From a checkpoint of a small mixture-of-experts model trained on Wikipedia: vocabulary 13098.
Below are experts of layer 4 (counted from 0) of a mixture-of-experts language model. Rows are named router (the router's row for the expert), gate (a neuron's input weights, with its number), up (a neuron's input weights, with its number) and show model dimensions 0-223. Each number is 128 + 32 x the weight over its row's rms, rounded and kept within 0 to 255.
Before each expert's rows: a language model's description of what the expert responds to. This comes from a sample of Wikipedia text that the model never trained on.

# expert 37
It responds to: Tokens opening or inside quoted titles and dialogue, like "The, "A, "I, you, it's, whatever.
router [ 94 153 147 103 100 131 115 128 159 127 126  87  54  98 152 159 151 114  54  95  89 181 153 107 152 149  62 165 135 110 145 120 150 131 101 142 108 107 136 101 129 112 116  72 108 168 117 125 148  62 131 145 164 101 137 115 122 103 147  74 148 139 141 153 118 177 153 185 105 153 129  92 104 162 126 108 135 148 116 120  96 108 162 112 140 121 168 126 128 173 148 171 170 112 188 147 130  84 198 161  91 151  81 143 160 143 172 101 120 141  71 132 171  75 118 191  95 141 158 148 149 109 128 120 136 204 134 120 136 128 126 107  98 121 134  88 147 141  69  94  80  99 150 111 189 199  52 144 103 154 182 170 183 147 148 126 127  83 173 125 120 103 130 135 147 108 160  90 128 125 140 116 122  84  94  50 121 129  91 159 139  80  90 132 136 117 218 129 100 161 162 136  96 132 168  81  69 151  73 126  78  97 155 150 156 116 146 164 121 149 132  95 128 123 107 144  59 187 194 129  96 146 169 121]
gate0 [123 136 163  81  86 103 126  85 146 129 117 174  54  91 104 131 165 124  90 124 156  69 133 160  99 117 150 120 123 103 101 119 146  83 160  54  84 164 178 155  72 119 177  88 111 120 130  91 149 152 129  81  62 125 164  75 189 157 185 104 127 144 169 101 139 125 169 155 145 118 132 125 104 175 134 170 134 141  68  57 122 145 109 124 122 106 140 138  72  97 166 141 131 118 125 137 136 133 107 168  98 190  72 121 159 114 144 138 150 153 150 139  97 124 205 137 137 126 148 131 157 123  70 141 118 126 147 145 142 107 128 184  72 186  69 153  92 104  86 112 152 138 117 147 153 163  99 158 164 156 176 138 163 146 144 105 149 123 139 181 151 133 102  98 114 137  88 106 132  82 192 177  85 115 123 162 174 140 115 156 136 109 139 178  78 147 183 161 146 164 128 152 105 155  96 108 136 191 125  44 107  87 138 144 172 156 130 111 106 146 129 135 100  97  62 149  77 173 171  96 147 169 133 176]
up0 [ 75  99 159 130 130 141 134  75 133  82 149 103 111  80 139 100  91 160 132 107 135 137 162 114 180 162 159  60 108 153  92 111 129  88 109 179 119 189  88 122 111 109 101  56  94  93  92 141 112 149 123  89 161 164 113 115 121 207 123 179 123 136  94 120 154 146 134  99 113 182 111 121 153  95 128 128 105 199 134 161 122  99 115 108  90 185 135  80 129 138 173 163 110 138 152 130 152 187 162 139  89 141  96 125 118 112 111 104 174 108  85 108 149 101 121 135 114 103 121  51 178 102 199 137  95 207 190  86  70 157 116 139 152  72  85  65 141 117 171 167 120 126 108 140 128 127 127  90 128 128 138 131  74 167 148  82 132 106 129 182 120 103 133 118 104  60 170  50 142 148 116  70  89 139 133 143 105 125 133 117 160 158 157 145 106 179 104 156 147 103 163 125  81 112  89 189 116 122 166  83 139 124 117 172 113 110 114 101  91  52 110 166 123 162 122 120 104 149  93  88 148  84 121 152]
gate1 [ 98 156 118 102 140 100 135  92 125 149 127 175 198  95 159 147  72 107 198  85 152 146 117  99  98 107 134 120 166 166 139 177 110 116 151  93  70 132 138 157 146 189 108 116  96  93 122 146 101  97 124 195 151 198 128 166 118 181 121 142 101 153 135 170 183 110  73 111 137  95  84 159 125 102 169 127 100  93 144 141 121 101 101 136 111 127 101 191  80  82 168 136 107 119  87 134 148 105 130 129  69 111 109 148 169 128 138 172 118  54 146  77 156 166 177 112 115 122 145 123 115 146  93 196 117 110 144 179 123  92  88 117 104 158 107 164 111  66 144 134 185 118 170 124 108 105 152 171 126 134  60 154 134 191 146  96  76 126 144 166 172 149 140  84 162 173 154 128 133 102 108 165 132  86  78 206 127  94 145 170 110  85 114 149 116  55  74 152 117 156  70 148  96 113 124 181 134  72 122 160 105 118  90 137 109 140 187 121 149 167 102 139 114 116 104 147 120  79 138 122 175 133 145 110]
up1 [158 139 148 128 175 145 149 166 125 180  76 163 176 191  67  76 191 112 179 146 117 155  78 124 162 135 107 128 108 151 131 104  40 157 126 153  91 149  83  86 119 155 114 144 123  73 172 144 128 161 137 133  83 120  57 181 136 170 144 144 130 132 133 124 155 123 139 119 109  63  81 154 135 132 123 120 162 136  86 120  88 165 136 124 164 169 137 166 103  77 103 136  95 107 134 144 151 102  44 137 171  91 183 141 115 128 133 129 149 181 171 126 106 166 160 107 133 140  94 122 127 175 123 101 166 114 139  83 108  92 133 124 183 124 186 167 126  80  98 137 154 129 113 215  92  81  95 132 137  93 102 138 163 162  91  89  99 146 118  89 199 135 124 130 150  98 117 108 162 133 117 125 163 137 106 176 124  91 139 129 124 169 104 164 128 128  52 197  96 115 148  95 126  88 111 182 172  80 144 126 155  86 112 146 134 141 140  80 162  97 128 152 177 140  76 149 168  78 107  86 160 125  97 157]
gate2 [129 138 121  90 130  90  75  99 135 143  99 142  84 134 140 116 211 121 134 101  94 177 172 128 119 139 100 126 126  74 101 118 130 132 142 154 142 128 113 119 146 167 116 166 146 108 173 151 117 110 142 138  93  73 163 157 181 122  70  98 138 195 122 131 152 128 143 147 193 144 137 125 118 162  99  92 153 130  96 110 123 141 143 110 112 189 120  86  71 141 146 162 127 132 144 179  96 105 143 116  55  94 178 168 149 108 122  81 174 118 129 156 137 129 158 143 134 192 179 163 120 161 107 198 154 124 134 151 152 120  95 138 124 151 108 115  65 137 128 126 100  89 153 160 125  85 169 138 114 121  97 201 115 148 133  86  49 139 139  90 195 168 102 150 147 220  82 185 103 196  95 122 111 162 139  94  51  94 155 108 100 133 162 134 173 133 183 126  65  70 114 131  78 154 106 144 151 131 112 128 160 114 110  92 194 153  99  71 133 169 144  93 158 150 131 130 149 161 173 116 127 166  90 154]
up2 [114 113 137  77 135 131  95  94 156 108 153 128  71  74 171 119 177 148 112  92  98 138 230 135 133 133 111 118 112  88 156 179 110 109 132 169  77 161 151 154  91 126  74 112 148 162  78 105 136 106 100 130 127  39 135 191 183 190 146 129 149 112 111  94  94  98 117 115 157 144 190 117 140 221 121 151 164  82 110 140  80  86  95 117  88 153 120 159  93 184 117 144 145  72 159 189 124  61 135 139 152 144 206 110 103 146 137  91  76 104 159 123 105 147 108 179 164 173 143  86  97  91 105 147 117 162 101 152 175 130 110  99 105 130 186 168  77 126  94 123 144 131 110 213 104 130 143  91 144 160 183 187 126 125 104 122  71 162 156  99 159 107 122 157 109 134 118 132 154 152 155 107 124 170 183  91 126 131 115 120 135 129 124 132 137 150 170 118 114 178 140 171  96 154 144 117 134 128 143 113 118 148 113 110 141 163 112 105  94 144 126 160 143 105 156 144  84 152 162 163 111 191 177 110]
gate3 [ 90 113 144 150 128 120 157  88 134 143  88 143 108 143 166 142 125  95  61  80 113 151 116 174 105 146 125 111  62 126  92 130 127 136 113 114 201 153 132 134  90 131 142 102 156 140 134 113 144 105  96 140 158 138 195  83 140  74 156  93  98 134 149 142  88 149 125 153 164 105 174 125 168 167 137 162 100 174  38 157 153 198 132 149  84 136 127 124 179 165 121 145 113 111 119  92 167 138 139 169 180 154 154 104 100 171 132 104 130  81  94 141 157 143 178 159 122 125 112 126  99 103 168  90 133 157 109 164 153 139  87 137  97 104 116  85 113 185 149 155 123 112 147  75 156 178 115 156 125  55 176 113 123 100 147 158 138 111  92 160  81  82 128 150  80 107 143  94 138 169 150  95  76 147 120 108  91  98 127 188  92 133 172 106 171 125 205 167 111 168 130 130 150 167 132 115 119 136  62 169 115 178 203 103 149 216 156 123  95 172 103 110  92 190  77 165 107 183 123 101 137 146 115 106]
up3 [118 162 168 195 179 115 130  90 147 138  97 119 120 109 150 152 152 141 109  56  86 109 100 137 158 116 176 169  99 141 175 166 107 101 139 150 195 100 113 119 123 111 153 110  78 147 121 153 133 119  89 123 164 129 138  82 104 145 133 166 124 150 135 113 154  83 173 156 169 174 173  60 147 128 134 113 111 106  71 164 112 117 156 140  53 104 130  88 160  93 171 142 177 102 138 137  86  85 112 148 161 117 111 105  65 133 168 152 144 160 104 109 151 137 141 183 150 128 148 118 171  87 144  89 159 162 143 214 111 156  91 107 118  70 158 193 108 186 189 166 178  96  95 117 158 178 122 113 107 115 177 129 125 103 118 134 139  85 185 121 145 171  40  88  88  91 143 102 126 139 165 136 105 123  94 163  91 154 134 220 105 127 129  77 142 150 179 134  78 131 145 115 113 164 119 154 132  72 137 131  91  82 139 166 102 121 100 123 141 129 169  63 121 148 121 134 160 106 118 128 112 121  76 104]
gate4 [122  94 117 181 133 169 128  80 127 147 116 120 145 158 120 150  87 190 136 129  75 120 186 137 194 142 196 185 119 111 139 165 125 137 190 117 204 100 180  71 131 106 125 111 144 112  94 143  89 171  74 100 172 153 154  84  96 163 173 167 168  84 144 150 123  85 130 126 172  85 132 104 117  85 116 158 140 160  70 188 155 107  82 170 103 152 102 108 113 155 140  87 128 131 168  63 118 130 115 122 167 127 121 137 155 159 123 130 148 121 114 108 154 152 120 164 132 135  97 113  80  99 170 124  72 158  98 123 120  90 126  78 130  74  72 121 127 173 104 163 112 177 123 150 136 162  90 170  63 161 106 137  44  73 142  98  61 174  97 151 129  84 139  93 152 112 161  60 180 150 143 181 125 112 158 108  89 119 118 138 161 165 159 154 106 123 137 127 128 157 107 119 131 130 119 136 137 125 126  89 170 169 134 115  79 102  75 173 131  91 164 184 126 136 114 161 139 128  84 152  70 139 132 109]
up4 [170  94 119 126  90  98 152 113 131 123 127 152 123 127  67 125 119  43 138 102 139 179  90 106 144 144 110 147 148 113 114  82 136  91 130 106 100 110 136 138 142 160 129 130 123 132 199 145 164 151 154 131 112 143  89 145 117 114 149 133  88 137  69 198 137  92 128 143  99 199 102 140 137 128 216 121 162  97  83 132  71 172 120 131 149 129 150 127 186  79  87 165 128  85  38 162 152 118 109 129 154 147 126 143 128 161 138 102  80 124 199 140 116 126 126 104 157 107  93  98 123 163  59 136 146 119 133 113 139 112 131  93 162 167 198 139 135  95  96 143 189 168 108 150 131 100 187 141 167 125 151 138 170 148 129 129 176 121 106 140 133 164 153 155  98  69 128 165 125  94 128 118 159  90  88 107 197 171 102 117 139  99  89 150 106  50 118 120  86  94 102 111 166  69 124 160 128 173  75 208 116  97 107  73 159 145 102 121 185 153  86 157 132 130  93 147 159  86 113  99 200 121  93 150]
gate5 [107 149  72  87 117 142 170 119 122 161  84  80  72 146 161  77 143 138  49 104 158 153  54  72 109 161  57  86 151 114 163 124 146 101 131 107  84 164 124 201 121 141 163 103 130  85  98 126 151  89 124 104  94 133 138  95 180 193 136 128  94 119  91 148 153 140 166 124  69 102 168  59 162 165 130 155  88 193 119 134  58 139 140 104 133  96 150  99 143 149 127 143 118 153 116 181 108 163 153  83  98  43 140 124  98 120 108 167 162 121 164 140 146 120 126 121 143 164 124 132 129 111  50 120 168 138 129 186 122  93 144 127 137 166  88 129 113 122 118 142 143 191 130 191 144 132 152  69 161 146 152 165  63 149 128 220 107 151 110 103  77 167 113 101 126 133  97 171 115 129 180 138 141 170 105 120 123 108 114 111 173 182 117 176 160 138 147 134 122 145  87 147 115 198 132 111 142 116  82 152 103 102 109 158 145 141 125 142 158  98 144 140 119 128 104 137 158 133 127 162 144 197 174 135]
up5 [ 90  73 148  88 161 154 137  88  76  71 142 194 197  85 128  86 125 123 174 186 133  93 161 173  61 143 158 122 107 126  71 179 101 175 118 135 102 114 150  87 124  98 133 106 126 147 135 142 133 192 129 157 103 137  84 129 115  61  89 127 104 120 164 124 118 135  98  76 177 168 133 159 114 150 107 114 111 106 136  56 169 139  84 161 141 124 130 126 112  82 128 139  89 144  83 133 126 166  71 117 101 190 186 161 120 103 143  99  91 110 107 143 147 144 148  96 138 128 138 138 156 170 177 138  77 116 125 155 156 136 174 160 149 146 120 141  81 111 102 198 146 100 131 127 117  88 157 143  99  90 132 107 116  94 134 105 116 137 106 114 189 130 160 144 181  91 163 111  52 120 116 156 162 116 140 157 170 151 142  81 139 167 218 148  73 139  52 127 112  90 155 113 167 113  71 147 172 105 153 144 156 152 144  97  84 171 136 133 130 137 115 119 137 104 132 164 139 103 130  67 137  77 109 197]
gate6 [131 107 172 108 112 179 119  95 128 148 120 154  80 110 137 112  93 153  76 120  72 125 104 101 111 160  93 152 123 114  97 102  96 164 103 103 112 109 159 177  97 119 158 103 127 181  81  65 160 171 132 209 128 115 172  90 134 107  89  90 165 130 108  95  85 128 122 147 148 126  82 168  94 149 161 155  77 152 117 152 156 168 159  89 162 117 134 133 112 114 160 195 153 144 161  61 169 158 132 144 115 137 167 190 147  98 110 146 134  73 187 147 142 165 133 140 115  77 142 131 156 177 151 211 164 114 123 142 124 153  71 146 129 134 117 141 131 137 117 138  83 109 110 179 113 134 104 171 117  80  94 170 130 141 145 144 126 147 175 143 148  97  96 175 103 133  91  90 135  95  64 170 167  97 107 140 126 132 112 131  93 128 105 106 117 108  57  60 113 114 131 130 131 120  98 109 103 145 157 103 111 121 141 147 114 222 185 122  74 158 108  68 129 134  78 152  98  79 109 131 107 132 152   9]
up6 [150 183 104 110 187 121 141 140 132  94 110 171 200 132 144  87 118 134 155 107 117 135 136 111 146  75 105 104 113 127 130 149 117 111 138 161 152 131  97 125 144 116  88 193 166 103 163  90 136 109  93 109 130 120 119 241  87 141 152 179  85 138 196  89  98  97 116  77 157  39 150 153 128  94  98 118 155  73 162 128 146 131 133  75 126 171  77  62 134 100  86 120 124  81  71 149 158 142 163 119 105 140 154  99  90 107  86 119 142  85 112 105 109 170 118  99 110 138 163 123 131 131 107  92 173  99 156 123  86 112 131 154 118  99 145 178 105  71 161 173 117 113 108 130  99  89 164 167 135  87 128 109  85 123 121 134 129 156 112 127  80 168  89  83 189 142 165 125  82 138  99  53 110 131 130 163  57 114 137 139  88  95 140 116 138  81 131 201 144 152 103 173 110 114  94 132 162 142 125 148 131 198  94 130 131 136 110 123 133 128 123 149 121 107 148  46 165 147 112 140 177 129  38 158]